Experts of a small language model: width 192, 4 picks a token.
Below are experts of layer 9 (counted from 0) of a mixture-of-experts language model. Rows are named router (the router's row for the expert), up (a neuron's input weights, with its number), down (a neuron's output weights, with its number) and show model dimensions 0-191. Each number is 128 + 24 x the weight over its row's rms, rounded and kept within 0 to 255.
Before each expert's rows: "gets" lists some tokens that make up at least twice as much of what it gets as of all text. This comes from a sample of Wikipedia text that the model never trained on. Tokens count by the router's weight.

# expert 41
gets: ",", " and", " that", " as", " which", " he"
router [138 100 144 133 157 137 139 135 124 140 135 109 127 116 201 187 140 125 134 148 168  94 122 143 148  86 122 125 105 139 125 146 139 156 146 136 123 128 179 109 166 132 118 157 137 124 117 165 151 157 106 169 173 122 136 135 137 123 106 118 143 145 129  94 140 124 120 130 136 123 135  95 116 103 186 115 135 157 101 152 121 143 154 167 104 138 135 106  95 117  88 137 118 119  85 122  82 158 114 105 107 104 116 152  76 112  93 159 109 119  97 184 130 127 129 129 132 133 138 149 120 154  91 120 108  68 145 155  96 125 131 116 124  96 161 152 111 127 129 125 147 133  95  60 119 119 123 138 100 117 127 130 106 131 145 157 154  96 134 107 171 172 141 152 136 114  84 128  68 130 130 115 106 115 110 123 111 126 141 101 116 110 130  91 141 121 100  69 145 101 103 150]
up0 [111  92 124 136 158 178 158 164 155 115 135 126 117 117 170 161 113 153 159 125 128 138 126 154 142  66 118 166 135 119  86 110 167 159 150 113 124 176 161 142 114 133 124 148 137 126 147 104 134 120  97 169 154 131  80 151  85 132 120 133 115 136 132 127 137 119 157 121 139 155 148  87  90 123  91 149 118 119 116 107 149 146 106 120 134 143  88 155 136 104 129 137 146 112 119  83 103 179 104 123 133  94 136 121  91  93 109 117 144 131 140 134 103 125  98 152 143 146 102 153 156 147 113 162 104 131 118 152 126 162 120 168 158 135 140 163  92 137 139 126  97 116 137  70 144 211 118 113  82  97 119 110 116 107 109 146 125 122 128 182 173 143 127 132 103 118 108 100 119 125 142 126 124 154 121 133 101 147 132 172 135 136  92 133 137 143  76 141 142 140 155 131]
down0 [138 136 105 156 111 123  80 118 151 168 137  89 167 111  84 142 156 133  93 127 133  98 114 132 135 133 161 105 105 135 126 130 135 118 129 159 129  99 103 135 113  98 100  88 145 134 105 134 131 120 117 126 168 138 113 113 122 139 146  75 109  95 143  91  90 102 121 103 107 123 126 141 112 154 122 155 132  95 121 125 103 139  91 112 131 106 190 142  98  90 116 155 108 174 137  84 115 125 131 172 140 144 111 115 127 117 130 139 124 149 153 123 162  67 101 137 128 161 153 120 104  78  91 120 157 169 143 113 166 144 147 140 119 155  96 120 149 152 147 108 138 109 118 180 168 141 100 156 125 140 140  96 144 150 115 188 120 138 174 122 132  90 128 128 138 167 142 158 155 120  93 102 137 126 138 119 121 146 174  70 130 144 109  95 134 120 160 149 122 140 132 108]
up1 [127 103 141 112 129 129 154 122 113 176 101 138 118 141 159 138 154 166 112 106 144 125 146 165 142 117 131 112 149 131 151 115 121  87 110 160 109 109 137 160 115  94  84 190 151 130 123 118 115 129 170  88 141 128 135 127 134 139 142 141 132 123 119 146 165 125 111 160 115 112 128 168 129 134 120  99 144 144 136 134 117 144  95 163 166 138 168 124 119 139 105 149 168 108 137 103 127 125 129 147 103 122 174 154  84 112 134 130 101  95 110 144 108 150 112  97 104 100 101  57  93 149 130 139  70  58 128 121 124 117 134 124 110 139 148 113 126 116 110 151 191 166 151  92  97 153 152  74 132 135 163 121 112 122 129 146 168 101 143  95 162 186  93 141 150 131 128 111 139 118 123 134 131 134 126 163 143 127 153  89 166 101 103 114 133  99 133 113 109 149 117 148]
down1 [127 123 108  98 161 127 154 153 183  79 121 112 145 127  98 131 100 136 114 100 140  96 106 123 108 131  94 125 115 151 128 101 122 110 131 104 146 146 129 125 130 137 122  95 141 108 110 159 137 174 121 168 137 108 105 148 146 164  74 160 126 110 175 144 131  84 126 125  87 162  99 136 112 151 165 136 110 136 135  87 167 132 177 131 110 160  52 120 134  97 179  88  91 127 154 131 133 158 141 119 153 127  94 130 138 142 134 179  84 162 123  93 142 107 155 151 129 118 147 171 144 153 124 127 125 155  91 137  97 122 129 150 102 114 118 143 128 119 164 143  81 129 117 144 120 127 113 169  94 107 117 121 131 136  93 147 115  93 132 147 106 113 120 110 156 133 107 118 159 121 143 125 126 148 124 130 106  60  97 121 116 103 144 112 138 118  94 137 139 124 156 164]
up2 [ 92 115 102 115 160 126 127 100 112  90 117  80 118 157  95 122 127 110 123 159 112 132 149 114 133 109 139 144 101 156 110 143 114 114 152  96 126 117 131 162 137 175 105 115 112 159 130 123 106 160 115 149 124 126 142 116 175 156 178  45 122 158 109 138 107 129 103 144 150 134 142 156 109 148 124 115 137 123 137 135  67 175 151 136  77 152 130 146 101 154 121 109 178 120 136 116 117 120 156 190 130  95  87 168  69 135 122 128  91 127 140 117 145 126 117 176 138 143 113 151 128 165 126 131 150 110  91 139 106 101 116 119 110 127 141 129 104 172 147 107 141 154 138  74 114 133 119 153 117 146 128 115 152 154 125 148 110 108 169 109 109 109 135 119 142 124 149 123 128 138 114 129 117 152 147 120 121 105 118 149 104 143 144 138 107 149  56 162 107 173 101 141]
down2 [145 146 133 136 125 148 120 138 136 207 103 145  86 129 141 118 145  96 152  90 115 124  92 123 134 153 157 118 129 146 139 140 149 114 153 152 118 132 140 104 103 140 106 144 132  94 125 176 114  97 109 121 141 165 151 140  86 141  79 186 138 110 151 142 172 159 154 103 119 115 118 125  99 120 127 117 131 151  91 113 148 132 156 121 168 132 123 105 133 122 144 171  82 147 105 129 162 117 122 132 112 135 131 133 139 104 113  94 161 124 149 106 115 143 112 126 112 122 149  82 206 133 100 135 178 111 148  91 141 140 100 123  83 132 113 167 144 123 113  86 143  75 132 126 129 123 165 164 146  76 138 127 114 104 143 141 160 111 101 133 154 149 126 104 118 119  78 155 131 116 142 111  88 130 117 142 158 145 161 131  95 127 123 139 116 113 176 105 138  90 136 115]
up3 [123  97 122 148 160 123 100 102  90 127 165 106 137 144 148 142 148 162 109 162 135 142 131 121 141 114 128 182 132 165 127 111 104 157 153 104 126 138 159 122 119 140 115 159 123 121 122 123 149 158 157 159 134 146 144 136 137 156  73 132 129 122 120 127 100  81 134 122 127 111 159 119  93 172 139 166 127 131 148 137 125 120  89 135 184 173 127 124 172  96  78 167 125 106 111 121  97 152 139 123 105 113 143 147 164 134 137  84 114 121 151 118 165 102 144 123 110 117 154  74 160 150 152 157 120 121 169 141 169 138  87 140 140 115 157 145 109 120 169 106 123 102  96 144 165 160 125 105 114 114 146 137 118 126 154 137 121 125 117 120 104  61 139 145 167 144 116  94 104 164 116 116 102 171 143  67 124 137 108 166 161 119 151 123 140 127 119  91 139 124 155 108]
down3 [128 155  91  91 123 129 126 137 137 152 101 153 160 141  98 113 125  76 122 110 121 127 122 180 139 122 155 117 128 113 112 152  74 126 140 108 120 151 105 151 185  91 146 109 120 161 147 137 108 142 112 146  91  95 104 123 152 115 190 141 139 132 157  93 130 106 149 122  90 158 112 125 119 140 150 100 124 165 144 109 129 131 173 153 111 110 163 149 115 118 157 100 114 148 132 121 142 120 114  95 185 131  94 149 123 147 142  61 158 133 128 118 152 129 131 130 133 138 129 134 125 102 126 113 173 132 123 139 101 108 109 114 152 104  95  96 151 117 160 136 147 115 133 116 105 133 151 190 162  98  87  83 109 119 106  95 123 146 151 117 122 177  98 140 161 158 104 192 157 134 141  95 157 138 119 131 133 140 131 162 156 137 150 151 150  99 137 152 128 107 143 118]
up4 [117 112 129 115 129 132 109 118 155 138 155 165  99 137 143 147 171 110 152  87  95  92 141 131 144  93 102 138 139 142 119 132 112 125  83 122 139  99 166  72 106 139 126  85 104 172 123 132 101 114 158 174 172 128 122 114 125 125 144 127 159 122 120 129 101 138 121  95 158 155 120 173 134  93 143 132 135 110 114 112 139 107 158 129 126 104 136 150 112  63  86 146  90 137 136 122 129  58 130 153 136 129 154 148 111  89 137 163 133 199 114 149 168 148  87 196 112 135 134  71 150 170 123 126 158 131 148 116  93 140 109 120 151 129 144 126 137 122 157 123 137 128 178 136 105 152 144 120 146 110 135 150 118 128 143 138  97 126 127 135 170  86 102 125 130 112 133 148  85 139 133 118 121 158 131 129 146 130 126 104  82 113 104 134 130 114 111  99 157 135 136 155]
down4 [121 104 130  77 135 163 141 136 189 155 175 127 101 146 141 143 116 109 134  57 107 129 161 118 172 178 126 141 118 141 126 168 124 157 144 154 131 156 154 138 140 122 115 102 167 138 152  97 101 137  98 135 157 138 114 111 122 124 118 115 107 165  86 120 145 134 117 130 130 133 186 131 115 104 125 151 105 134  85 151  86 130 128 127 140 134 128 148 113 159 110 117 101 116  91 117 149 102  86 124 104 116 131 132 157 134 102 129 137 136 145 138 141 107  83  93 134 172 116  97  93 150 112 118 153 155 151 100 111 152 111 134 147 105 158  96 159  94 153 139 172 114  97 118 143 142 110 105  98 103 175 153 123 133 115 135 135 166 151 118  98 170 138 101 130 137 134 127  88  85 149 153  96 108 147  92 108 134 147 133 173 107  89 105 165 118 129 117 123 149 121 157]

# expert 46
gets: " was", " is", " were", " are", " be", " has"
router [ 91 174 127 158 140 129 145 145  98 111 168 155 114  99 111 146 178  91 113 144 137 116 161 189 136 142 122 142 152 115 162 157 138 149 120 126  92 154 124  69  93 170 118 108 150 131 135 118 129 113  91 119 148  85 156  94 112 138 146 109 137 144 124  90 109 154 145 142 102 156 108 117 136 100 128 113 139 159 163 112 139 115 140  72 154  91 151 142 149 142 124 131 115 119 135 164 111 114 104 105 148 137 105  86 137 124 112 142  87 109 143  88 119 114 151 154 136 104 118 153 135 145  98 130 168 127 140 143  98 121 142 105 121 123 125 117 174 110  86 133 127 134 163 128 112 119 120 120 140 140 187  95 137 152 107 114 109 139  91 118 131 127 144  75 132  97  88 156 105 182  76 154 108 120 155 125 142 145 114 163 111 123 117 117 147 167 172 115 107 134 106 108]
up0 [133 112 139 113 110 155 145 125 134 133 124 123 124 181 147 131  87 159 133 122 161 137 143 153 145  94  87 125 135 117 149 131 102 129 109 138 153 115 171 122 137 124 150 161 170 160 138  98 118  95  99 148 128 142 110 124 108 138 144 118 149 137 132 132 110 120 110 136 166 106 112 165 145 106 109 126 131 171 147 111 123 107 117 163 155 101 126 167 100 162  97 119 115 140  97 175 127  99 154 101 118 147 183 148 128 128 118 112  99 150  89 124 121 149  88 128 176 115  97 119 148 111 148 104 102 131 130 123 128 121 155  63  80 107 157  73 139 161 117  80 159 130 177 163 142 126 129 147 127 121 132 181 173 146  93 116  65 118 145 134 131 140  96 139 110 107 113 102 123 133 127 113 134 143 142 153 188 111 118 139 101 136 138 161 105 166 136 116 167 150 132 150]
down0 [ 99 122 123 124 138 128 146 133 115 157 151 129 122 122 113 153 149 141 143 122 146 119 149 150 124 166 181 135  97 141 124 125 132 129 144 122 109 142 100 123  96 113  95 146 124  99 119 110 114 155 129 130 163  98 134 145 147 103 121 118 128  80 130 147 148  84 117 144 103 128 131 138 167 141 146 132 162 129 140 127 141 146 155  98 156 105 129 115 145  91  99 116 148 171 153 123 107 126 131 104  80 156  96  78 132 124 115 148 135 112 142 107 199  92 132 136  77 123 133 128 127 149 128  75  83 106 122 140  95 116 124  62 106 130 151 169  84 140 107 144 128 109 138 134 104 201 109 140 153 110 120  66 113  58 139 151 112  96 181 132 129  90 122 102 166 144 135 114 187 103 126 149 145 123 138 135 110 102 124 134  92 124 124 111 132 114 111 125 113 123 111 149]
up1 [126 142 138 137 146 121 134 202 117 135 103 173 124 143 114 137 161 102 157 135 169 137 155 100 134 100 127  84 159 141 149 121 118 141 139 142 161 110  98 124  79 133 110 119 156 105 139 111 132 116 117 140 133 172 117  91 126 152  76 156 130  99 150 153 120 158 134 128 110 127  91 115 119 154 106  63  89 173 141 119 127  94 112 101 118  75 115 154 111 131 181 130 115 109 139 148 120 111 124 147 119 124 133 135 128 146 141 139 105 138  91 128 112 174 113 152 129  64 134 106 108  78 129 140  94 130 130 121 162 123 129 101 133 130 199  94 142 136 128 132 106  98 152 114 141 127 108 142 143 124 109  92 167 109 150 104 133 143  78 145 172 128 157 124 139 153 121 112 136 129 136 133 133 111 122 124 112 133 160 137  78 135 169 109 119  79 144 128 109  91 102 160]
down1 [131  97 110 123 122 142 151 157 153  69 135 145 118  86 132  86 157 133 113 106 128 136 147 120 107 133 149 158  87  97 100 118 113 158  84 135 143 133  85  88 173  97 110 153 101 108 109 146 128 150 115 148 150 118 103 120 177 120 145 144 113 139 103 111 164 112 145 145 111 141  96 135  97 118 112 142 156 123 144 148 106 147 122 135 135 167 107 119 145 118 154 139 117 181 151 159  99 134 121 122 175  70 153 117 129 103  59 170 101 118 161 150 130  94 129  81  92 112 133 121  92 145 130 144  99 116 116 128 127 125 151 128 129 134  79 110 152 136 122 172 156 120 107 109 185  94 112 141  94 123  82 152 138  81 131 132 151 132 101 128 129  85 150 114 135 155 127 120 161 144  98 143 127 115 151 124 116 106 121 150 116 180 136 121 156 161 122 140 140 110 121 121]
up2 [140  99 148 151 170  73 126  94 133  86  74 151 148 173 104 136 130  94 111 136 138 116 133 138 135 135 137 129 150 109  90 102 144 123 119  97 157 163 118 178 116 147 150 113 119 131 114 129 117 125 101 112 141 174 132 127  99 133 145 124 146 154 126 150 121 110 121 113 134 106 147 139 170 117 152 131  96 140  97 124 131 122 114 157 166  55 150 160 126  93 124 171 148 126 110 164 141 172 157 129 112 101 112 175 117 168 116 102  99  97 141  97 103 141 123 100 165 106 160 137  83 133 172 120 108 119 129 111 140 101 100  83 126 122 168 148  99 131 124 121 143 126 143 115 127 123 114 147 165 153 128 131  84  65 101 127 143 107 143 156 109 105 147 115 115  95 153  90 129 124 133 116 120 104 126  93 158 160 127 135 159 103 165 141 126 118 157 152 123 130 176 135]
down2 [ 95  70 117 122 133  92 134 143 127 118 106 132 100 139 130 110 118 107  88  94 145 137 134 150 104 131 143 132 123 146  87 117 133 136 159 110 105 123 132 139 114  80 123 132 115 172 140 127 167 101 171  97 156 167 132 121 176 120 111 140  95 151 130 114 143  87 150 140 106 103 110 106  88 165 127  99 131  96 125  82 100 138 158 141 186 131 114 120 202 118 143 139 128 153 146 129 111 139 145 130 125 164 136 129 145  96 163 139  94  97 137 137  97 156 148 133 102 133 143 147  96 110 119 143 123  96 133 100 130  99 132 155 165 130 131 109 137 105 143  98 160 168 146 170 114 160 133 143 140  81 127 130 135 165 127 109 125 155 175 122 131 132 153 108  79 114 124 140 170 156 139 115 139  80  99 127  86 156 141 131 123  94 134 115  54 110 123 131 134 118 131 117]
up3 [157  82 149 150 109 107 184 127 127 127 121 141 168 128 132  85 145  92 144 112 135 116 120 131 133 158 135  96 118 115 158 147 121 142 142 137 115 114  91 157 106  92  80 142 135 122 123 149 144 119 151 131  86 131 162  95 125 124  88  97 115 103 100 150 152 145 118  97  84 171 128 115 107 148 128 115  86 107 152  97 145 125 149 160 152 103 166  95  64 113 157 115  57 136 126 155  98 153 102 136 170 134 108  67 143 104 134 135 147 114 140 121 110 183 143 144 116  75 142 110 179 131 146 103 118  97 134 102 136  88 144 142  99 111 107 164 111 110 161 106 115 128 105 124 168 145 131 121 151 136 140 156 126 113 105 104 128 153 128 134 141 133 132 105 129 101 123 140 143 106 145 126 146 129 111 169 100 107 113 106 136 112  67 144 120 138 114 157 125 134 120 139]
down3 [ 91 152 107 128 129 170  74 154  86 132 165 136  95 118 102 147 113 142 151  97 113 184 125 149 107 117 106 128 121 144 116 158 169  75 127 148 131 101 180 147 162 150 130  72 118 136 132 114 159 152 125 107 125 143  94 132 115 124 134 119 118  89 179 111 155 105 126 115 195 149 138 125 113  98 135 149 143 112  97 132 119 137 151 110 141 130  87 153 171 135 115 110 154 106 115 107 166 158 141 131 112 116 159 121 107 135 159 150 104 116  85 104 105 121 106 151 153  98 139 144 134 124 120 151  69 155 116 145 148 113 117 100 153  89 142 130 137 103 105 162 107 129 142  97  99 144 122 140 127  91 110 119 131 158 137 140 168  92  76  85 105 126 119  98 140 100 149 126 129 161 113 120 140 132 137 121 134 111 158 134  87 140 126 113 121 178 156 158 129 153 114 124]
up4 [110 119 148 103 145  73 128 115 162 110 125 128 121 153 188 137 180  82 121 111 119 170 123 120 116 113 129 123 151 105 146 101 109 108 177  85  99 182  76 158 110 149 177 139 156 145 122 117 156 141 119 119 126 158 128 128 163 148 155 145 117 126 100 161 110 156 129  75 105 110 110  98 139 109 113 130 129 122 150 149 165 160 120 132 153 147 122 126  67 104  73 146 104 141 166 110 129 116 102 115 145 138 122 114 123 130 136 160  99 143 139 130  69 134 127 132 137  97  87 126 144 139 122  96 141 104  87 124 111 143 129 134 119 154 120 137 120 135 105 109  89  95 141 130 104 161 155 135 106 141 157 153 116 135  92 100 109 109  98 172 119 126  79 103 120 142 120 150 152 153 100 129 131 120 128 121 148 157 161 130 103 113 131 101  99 154 141 103 176 140 119 154]
down4 [140 132 151 120 157 125 122  93 219 161 103 113 156 165  86  95 153 124 155 136 130 131 134  97 138 137 145 103 145 147 142 115 135 135  74 196 122 110 133 141 169 104 132 180 125 138 171  93 127 120 127 112 133  78 155 122  95 122 131 145 145  93 116 116 118 126 156 141 121 118 134 139  66 133 157 139 130 142 150 114 101 108 140 119 126 144 156 116 108 147 185  99 118 147 153 112 135 126 140 152  92 139 127 159 163  85 144 111 165 120 129 150 143  89 101 131 119 132 100 164 123  94 106 149 134 129 174 142 116 133 130  87 106 151 111  95 148 106 133 127 138 123  98 163 132 178 126 147 108  90 123 130 112 129 153 109  66 113 132  90 140 134 150 118 160 143 123 133 138 162 131 153  82 121 128 124 133 113 155 113 141 136 150 114 107 152 133 157 142 102 152 100]

# expert 45
gets: ",", " was", " is", "s", " were", " are"
router [ 89 150 124 121 139  95 102 143  90 102 147 112 138 145 103 147 185 108 108 127 154 128 150 190 136 130 130 134 137  89 128 137  87 155 127 172  93 136 157 122 102 153 129  86 182 147 174 116  95 109  94 135 178  98 114 115 107 125 144 109 130 120 130 105 134 118 127 183  69 116 137 147 148 129 150 121 157 152 151 132 114  91 117  93 124 133 171 118 141 135 116 142 127 133 109 141 119 188 124  90 149 174 141 136 134 130 127 128  88  99 148 113 107 151 169 131 140 102  96 130 140 148 117 123 158 127 160 136 127 130 166 111 134 133  82 115 161 135 122 112 103 159 135 137 151 124 149 150 162 162 190 128 156 123 123  98 115 148 118 103 129 134 117  98 135 122  76 163 118 173  93 150 130 156 106 127  96 121 103 168  98 120 106 126 121 136 142 103 112 123 121 124]
up0 [108 130 175 120 179 135 119 156 164 138 149 125 153 147 192 131 139 172 115 145 148 127 120 113 155 112  96 164  68 116 143 134 105 155 111 166 115 108 146 131 108 136 162 115 108 106 109 173 146  97 105 163 159 114  89 154 126  92 108 141 130 108  88 121 131 177 102 130 142 127 142 125 132 128 185 123 134  90 147 130  89 131 124 143 107 118 100 157 142 154 159 130 126 118 104 144 120 138 129 134 129 128 161 130  80 163 128 115 184 129 101 115 128 117 144 145 109 142 105  95  86 167 164  98 125 140 117 143 109 114 130 142 109 145  99 135 143 122 158  85  98 112  89 126 123 139 143 146 100 165  96 103 115  99 155 134 136 114 139 129 141 130 148 167 125 151 131 109 107 154 110 181 128 119 115 113  98 111 174 142 153 125 110 144  95  86 109 123 133 171  94 162]
down0 [125 155 135 175 126 117 115 123  93 150 100 115 115 108 117 158 112  99 149 128 105 104 144 136 172 126 174 100 150 142 152 144 111 110 126 105 125 151 132 128 134 101 148 117 114 111 128 158 120  85 132  90 131 149 121 127  86 138  99 120 126 203 142 138 162 104 149 125 134 119  95 133 114 116 105 124 123 183 134 125 113 119  95 126 130 125 119  73 108 170  94 129 119 140 147 144 114 115 110 173 124 139 129 121 120 137 154 189 118 140 137  84 101 149  90 121 110 126 128 130 129 118 138  92  96  85 117 142 125  79 136 140 126 120 146 184 158 128 114 125 107 129  79 173 102 169 127 158 130 152 114  91 126 136 125 129 153 147 125 128 132  68 110 107 157 149 138 121  71 110 152  89  75 148  98 116 154 107 131 138 110 131 151 150 159 140 163  95  88 100 101 120]
up1 [142 169 103 124 130 131 133 110  97 168 163  95 144 105 121 168 119  92 107 115 114 137  98 164 146 101 102 103 147 113 139 118 174 107 131 118 114 151 144 115  98  96 100 120 129 148 128 134 177 137 127 161 106 181  87 132 101  88 110 111 115 155 103 107 117 112  83 108 170 144 171 100  97 124  89 112 161 164 117 124 137  97 125 136 120 126 103 137 108 121 132 194 159 133 129 128  77 157 144 114 101 161 135 126 134 117 152 116 126 108  85 137 133  99 139 142 149 164 145 120 110 167 151 121 181 159 128 142 137 134 157  81 137 111 148 118 167  99 119 105 135 140 133 159 100 116 115 170 159 119 133 122 120 160  96 151 167 128  78 106 123 123 113 122  92 113 131 113 119 154 121 104 126 131  73 108 136 122 128 118 148 128 121 133 161 161 123 143  93 129 101 175]
down1 [111  79 126  99 129 177 139 133 124 106 157 110 122 112 114 101 141 105 128 111 151 118 159 130  71 125 109 139 102 115 104 123 126 100  92 145 143  96 108 151 106 164 104 110 129 150 133 141  90 122 152 143 138 150 173 124 165 156 149  96 136 133 116 116 102 128 163 147  99 101  88 139 164 136  97 144 119 130 129 129 141 115 139 146 171 142 163 151  97  97 169 137 139 124 145 171 102  89  58 152 158 130 118 144 121 127 100  47 144 113 116 112 156  98 123 135 127 121 126 116 135 102 159 152 135 168 152 142 133 103 146 150 125 110 125 107 109 130 143 103 140 149 111 152 163 113 158 149  93 139 171 158 123 157 121 139 155 137 141 153 105 159 112 103 135 144 155 132 169 136 159 148 160  93 136 164 142 113 136  99  85 140 120 111 145 129  91 150 179 136 108 158]
up2 [155 136 110 117 148  97 132 133  88  62 145 112 137 135 134 151 144  90  79 137 140 146 139 128 123 105 130 125  99 133 140 134 132 121 128 146 145 125 143 141 151 124 120 137 170 132 124 155 166 159  80 178 158  94 144 142  69 137 115  97  98 154 127 161 148 113  78 132  66  76 110 146 123 156 151 109 117 142 128 139  86 126 103 137  85 186 126 143 121  85 139 102 130 113 112 147 148 168 145 140 117 155 154 144 146 143 141 106  84  95 159 137 135 150 179 154 128  93 141 107 107 108 139 153 125 117 141 145 106 121  92 157 128 121 132 138 115 155 115 138 143 110 141 137 148 111  97 140 106 138 148 115 148 133 113 133 127  83  98 162 148  96 138 127 111 152 112  77 127 155 169  79 146 112 144 178  97 104 120 137 132 148 149  79 130 149 144 123 137 126 133 148]
down2 [124 120 133 116 132 117 127 107 159 173 107 122 112 122 144  89  96 158 125  90 162 139 130 160 178 151 129 170 140 100 153 140 148 138 150 134 137  96 111 136  91 136 150 129 117 154 112 113 120 107 137  88 104 164 144 159 151  98 135 143 143  76  96 118 121 125 110 111 186 137 148 152 176 143 101 117 134  72 151 160 131 142 158 167 117 122 131 148 122 126 146 167 155 154 158 170 146 108  82 154 103 134  98 132 133  96 119 148 147 138 131 143 141 109 141 159 127 130 126 127 125 115 102  97 153  96  98 111 151 143 116 106 138 130 110 176 128  75 179  99 121 134  74 103 122 137 155 116 102 164  89 113 124 165 148 126 150 138 173 121 125 129 140 106 138 145 147 154 123 112 105 104 117 143 137  90 124 169 133 157 167 140 108 160 166  89 139 146 142 157 154 136]
up3 [140 156 147  96 135 117 100 123 155  69 130 133 190 120 108  94 133 102 140 118 148 107 139 145 138 125  79 122 128 125 101 161  89  95 135 167 131 147  85 117 136 137 155 117 120 133 147 149 152 112 138 165 169 121 121 150 151 138  70 138 133 116 125 121 132 150  95 146 132 121 121 135 157 144 116 120 127 106  60 140 136 104  79 160 130 128 128 157 159 120 106 143 109 103 103 149 136  84 113 166 157  97 122 113 149 112  85 110  49 130 112 123 117 142 152 132  97 116 108 183 129 111 139 159 101 111 122 138 102 150 115 139 143 157 146 115 115 145 118 121 124 125 168 114 120 110 107 124 122  91 135 163 163 128 147  94 110 137 189 119 137 118 100  85 104 168 130 111 110 143 107 146 128 129 122 192 117 139 146 142 126 148 130  96 160 126 106 128 148  92 153 156]
down3 [170 142 124 139 136 144 163 127 113 133 115 118 135 139 122 141 147 102 158 107 137 145  81 104 129 120 141 116 129 149 138 109 112 142 110 108 146 136 140 122 148  69 104 140  87 131  97 135 173 129 152  95  69 131 153 127 137 154 151 118  74 118 147 124 177 137 130 120  92 144  78 122 109 135 147 161 142 109 140 170 166 114 153 136 113 124 115 131 110 149 170 114 140 129  75 164 158 120 132 118 140 137 112 119  89 146 141 124 131 117 143 154 114 112 119 156 124  94 127  87 138 148 128 113 182 112 119  84 117 107 177 139 135 125 140 145 117 143 190 126 130 124 134 150 127 134 137 103 144 130 139  99 108  73  68 189 152 100 129 101 139 112 140 173 155  84 137 161 133 117 106 182 114 122 102 142 143 179 119 120 131 104 126 152 126 165 145 151 118 154  96 123]
up4 [135  79  85 128 150 119 135 137 176 105 120 110 128 163 114 115  98 132 162 114 144 121 160 156  99 131 159 130 121 123 141 138 143  90 135 163 104 127 156 134  77 112 158 111 147 143  95 130 119  96 107 143 160 134 106  80 140 131 169  77 143  93 103 155 124 165  95 173 145  93 136 149 106 116 105 112  99 120 124 145  98  97 133 173 107 120 103  62 128 160  98 127 123 159 103 136 153 146  95 128 165 118 126 130 163 100 141 144 105 123  60 173 126 139 156 112 120 139 105 100 135  90 146 129 108 145 116 104 128 131 146 140 149 119 148 123 147 141 123 126 129 172 130 101 132 119 152 131 171 126 135 110  96 150 107 139  99  93 101 135 106 168 130 118 173 130  94 153 108 128 130 145 123 152 104 132 129 120 108 168  70 110 100 149  92 136 111 146 113 112 114 138]
down4 [ 96 169 153 128 110 143 112 142 112 114 152 128 130 110 148 120 121 127  90 136 119 157 154 143 164 105  78 170 139 118 131 140 108 137 158  73  92 148 125 159 126 124 136 104  87  94 130  93 103 133 125 112 130 109 109 169 123 138  95 187 103 151 117 120 130  89 157 167  74 108 128 114 145 125 192 137 173  92 102 116 126 137 120  96 120 128 116 117  76 119 144 163 145 155  92 138 139 122 152 168 166 131 111  88 106 149 104 105 121 127 163  50 150 146  82 111 119 120 109 149 143 148 105 128 140 126 150  83 132 138 129 110 119 137 110 129 117 145 132 119 151 146 139 147  75 107 110 147 124 172 105 128 146 129 127 126 152 126  93 144 152 109 149 154 145 126 113  99 152 102 135 146 125  98  97  98  83 120 103 107 127 111 167 121 104 138  97 122 120 116 117 118]